{"num_hidden_layers": 12, "hidden_size": 96, "n_experts": 32, "experts_per_token": 2, "d_expert": 32, "d_shared_expert": 64, "hidden_act": "swiglu", "moe_layers": [1, 2, 3, 4, 5, 6, 7, 8, 9, 10, 11], "router_score": "softmax", "normalize_top_k": false, "routed_scale": 4.0, "balance_loss": 0.00733, "balance_bias": false, "router_z_loss": 0.001, "init_std_router": 0.00975, "lr_router": 0.00114, "vocab_size": 4096, "norm": "rmsnorm", "norm_eps": 1e-06, "tie_word_embeddings": false, "optimizer": "muon_variant", "learning_rate": 0.0102, "beta1": 0.93, "batch_tokens": 131072, "max_seq_len": 512, "train_tokens": 439500000, "max_steps": 3354, "dataset": "wikipedia_en"}
Below are experts of layer 6 (counted from 0) of a mixture-of-experts language model. Rows are named router (the router's row for the expert) and show model dimensions 0-95. Each number is 128 + 24 x the weight over its row's rms, rounded and kept within 0 to 255.
After each expert's rows: "comes before" lists some tokens at least twice as common just after its tokens as in all text. This comes from a sample of Wikipedia text that the model never trained on. Tokens count by the router's weight.

# expert 11
router [ 79 102 137 141 100 146 135 130 142  92 118 126  94 159 159  94  93  98 134 120 140 113 144 155 150  87 103 142 106  89 105 114 141 148 100 131 114 139 113  86 137 138 144 154 105 116 119 116 176 160 155 130  94 158  83 151 161 162 148 163 106 124 113  74 114 113 107 108 138 143  79 118 154 153 120 116 129 134 120 118 110 107 152 150 136 108 149 176 149 132 140 154 117 109 105 104]
comes before: " The", "|", "==", "-", " In", " He"

# expert 20
router [120  85 135 123 119 151 156 152 138  89 127 135 112 148 161  97 107 101 159  96 135 129 166 145 133 123 113 162  92 118 119 112 160 168 110 151  96 140  94 109 139 100 159 177  99 124 112 121 142 151 142 114 124 104  97 139 125 143 161 143 108 151 142 110  96  91 107 102 149 156 128 115 134 169 104 108 119 132  95 125 128 109 181 158 149 104 151 138 161 112 145 141 133  98  84  80]
comes before: " the", " first", " a", " his", " time", " United"

# expert 27
router [124  97 122 144 117 138 165 149 166 109 132 127 106 145 153  91 123 120 118  87 146 108 133 166 156  98 105 151 104 108  88 120 145 140 124 154 110 132 103 111 148 125 165 161 119 120 109  99 145 145 173 124 108 124 122 137 162 145 147 142 113 161 114 104  94 118 112  80 146 146  86  91 137 130 126  99 145 159 104 122 126 113 137 150 140 125 178 160 171  96 172 137 164 114  80 102]
comes before: " the", " a", " to", " in", " by", " as"

# expert 21
router [113 114 150 131 114 174 130 131 144  87 131 168 103 154 159  82 101 129 158 118 155 111 142 157 135  76 106 151  89 117 106 103 124 150  96 132  82 150 113 121 142 103 142 138 116 111  82  92 142 174 134 131 125 120  83 174 126 131 144 161 117 151 136  85 110 124  94 104 152 145 100 102 137 149 124 118 104 151 100 116 104 114 139 134 161 110 120 153 158 109 135 141 142 102  92 111]
comes before: "-", " ", "|", " in", " K", " L"

# expert 10
router [112 112 140 129 126 148 129 163 129  94 105 133  84 150 142  97 118 123 180 103 144 115 151 161 176  91 120 146  92 112 109  94 143 141 103 171 100 135 119 104 142 143 158 160 103 101 108 120 162 132 176  80 100 134 121 138 130 153 136 124  99 141 126  86 119 117 108 120 150 169 106 127 159 145 112  80 129 163 114  90 100 107 150 136 140 120 140 150 131  94 157 147 125 106 105 111]
comes before: ",", " the", " he", " it", " and", " they"

# expert 17
router [100 108 154 130  76 134 139 153 148 109 121 130  99 166 146 126 123 117 148  97 144 110 149 145 162  94 109 168 120  97 129 106 168 143 117 166 110 169  90 115 156 116 160 140  82  96 125 121 132 136 146 114 113 119 117 149 111 149 139 177 116 160 120  79 109 123 110 114 157 148 112 116 143 155 110 109 119 164  97 117 105  93 163 145 138 117 140 154 156 117 152 137 162  81  95 115]
comes before: "1", "2", "0", "3", "9", "4"

# expert 7
router [103 110 159 125 106 138 144 164 129 101 116 138 125 164 160  88 111  92 140 107 140 131 150 158 122  91  99 140  89 110 114 103 163 137  89 156 103 128 121 123 149 129 131 138  99 100 125 123 143 156 159  96 118 114 110 143 140 136 186 161 100 166 130  91 111 108  86 117 155 136 112  94 141 155 109 109 128 176 107 138 117  99 137 163 143  93 149 162 128 111 131 163 134  86 104 106]
comes before: " ", " |", " (", " and", " —", " \""

# expert 15
router [114 120 140 125  82 133 145 168 128  98 105 117 102 185 165 104 102 137 149 110 154 111 150 147 159 111 109 166 131 112 123 111 155 161 110 171 109 178 107 122 154 114 173 141  98 121 108 105 143 134 148 110 111 118 121 137 139 151 138 155  99 130 175 108 118 128 111 124 175 144 111 122 155 146 116 104 128 146 104  90 112 116 165 156 135 115 146 142 179 141 143 159 144  95 107  90]
comes before: "1", "2", "9", " ", "3", "8"

# expert 13
router [106 123 155 142 121 141 148 160 130 109 123 130  98 160 152 103 112 119 137 122 140 130 148 143 159  92 100 133 118 104 137 111 160 175 112 186 103 147 115 113 147 107 148 142  90 103 127 120 143 136 137 104 113 137 108 156 128 162 163 152 117 154 122  91 102  89  98 117 139 125  91 115 159 172 109 101 121 170  82  91 101 102 137 183 160  98 154 144 142 113 147 138 120  96 114 113]
comes before: " ", "1", "\\", "born", "M", "S"

# expert 24
router [104  96 153 141 107 156 147 164 132 107 118 148 128 145 121  92 113 132 154 114 149  85 152 146 159 115 118 138  91 102 107 111 131 133 127 120  98 145 114 109 153 139 151 153 121 118 112 111 166 139 150 105 119 120  88 145 126 144 144 163 114 146 140 113 108 112 107 120 189 150  89  96 159 133  93 118 110 139  80 126  98  61 140 147 156  75 138 149 146 117 160 149 163 122 108 102]
comes before: " of", ":", " |", ",", "\n", " in"

# expert 0
router [ 78 111 141 129 103 128 146 140 145 110 125 121 116 142 139  86 117 102 146 101 145  95 144 162 178  81  94 137 105 114  88  92 162 144  98 163 111 152 113 101 133 115 151 137 109  85 106 114 153 168 160  83 135 123 114 160 135 147 153 148 102 134 132 110 113  89 110 101 151 140 116  94 152 131 101 134 130 168 100 121  96  94 136 140 155 101 144 134 154 106 136 154 145 110 109 107]
comes before: ",", " (", "'s", "\n", " B", " H"

# expert 19
router [109 119 151 128 114 125 192 126 135  98 134 148 102 144 146 115  74 105 136  98 132 106 146 129 148 109 115 150  91 105 106 100 131 149 108 144 121 149 126 112 114 130 146 161  91 127 117 109 150 150 118 100 109 108 123 152 108 154 150 154 105 154 129 114 103 115 100  94 128 128  85  86 176 138  92 106 126 140  83  98 109 117 189 166 146  82 124 146 145  96 150 143 149 108 110 123]
comes before: "0", "%", " km", "5", ":", "4"

# expert 22
router [120 101 155 159  96 131 180 155 159  95 136 125  94 156 137 125 132 117 139  82 151  90 158 148 157 111 106 130 124 101 108  95 157 142 128 126 113 154  94 117 150 134 122 137 121 104 111  98 149 185 137 113  79 114  76 135 126 158 136 127  81 136 128 107 116 110 115 128 149 157 121 100 150 138 115 107 116 158  96  95  93  98 131 140 166 105 152 149 141 105 125 158 160 104 112 109]
comes before: "==\n", " |", "\n", ":", "==\n\n", " ==\n"

# expert 1
router [ 98 109 144 144 101 126 173 132 123  90 124 149 115 147 150 104  94 104 136 126 174 115 151 154 154 107 115 163 124 122  77 113 140 151 114 141 119 133 123 102 150 138 147 140 119  83  94 114 147 169 130  80 120 105 127 131 149 160 141 160 120 136 132  94 121  98 114  87 154 144  86  96 159 146 120 106 121 153  84  87  99  98 150 175 149 102 136 161 136 110 140 130 142 100 119 109]
comes before: " |", ".", "0", ",", "–", "5"

# expert 25
router [ 99 109 163 159 104 176 152 111 140 115 115 165 107 163 130 108 112 122 156 111 147  98 154 116 155 123 111 148 138 130 106  89 141 149  93 127 136 147  75 115 163 113 160 152  90  85 109 103 137 157 156  98 120 136 100 146 159 148 122 178 117 145 129 124 114 102 102 105 150 135  76 128 162 168  94  95  90 151 114 103 118 104 132 136 139 110 138 141 135 102 147 148 129 109 115 116]
comes before: "s", "ing", "ers", "ed", "es", "er"

# expert 18
router [109 113 142 131  84 145 155 152 141 103 120 124 106 138 148 115 129 112 150  81 135  99 140 162 156  95  94 136 115 113 108 104 149 131  89 131 107 142 100  97 150 129 156 139 109 111 114  98 157 124 166  95 103 131  96 152 113 144 148 152 119 137 128  95 112 116 113 102 149 157  84 100 151 170  88 105 127 163  85 109 105  78 136 153 136 118 147 159 144 103 144 163 151  94  97 112]
comes before: ",", " and", " of", ".", " in", ".\n\n"

# expert 23
router [102 121 140 146  93 134 141 135 129 106 122 134 107 171 139 114 106  95 141 105 142 117 152 152 138 112 121 152 121 118  92  99 147 139  78 146 110 140  95 119 149 125 166 155  97 104 108 119 162 144 168  94  91 117 118 139 148 174 177 132 113 147 132  85 110 108 114 110 149 149 101  85 171 136  99 116 149 143 115 110 106  96 146 171 150 115 156 132 160 110 141 138 146  96 109  80]
comes before: " |", " |\n", "0", "1", "9", "3"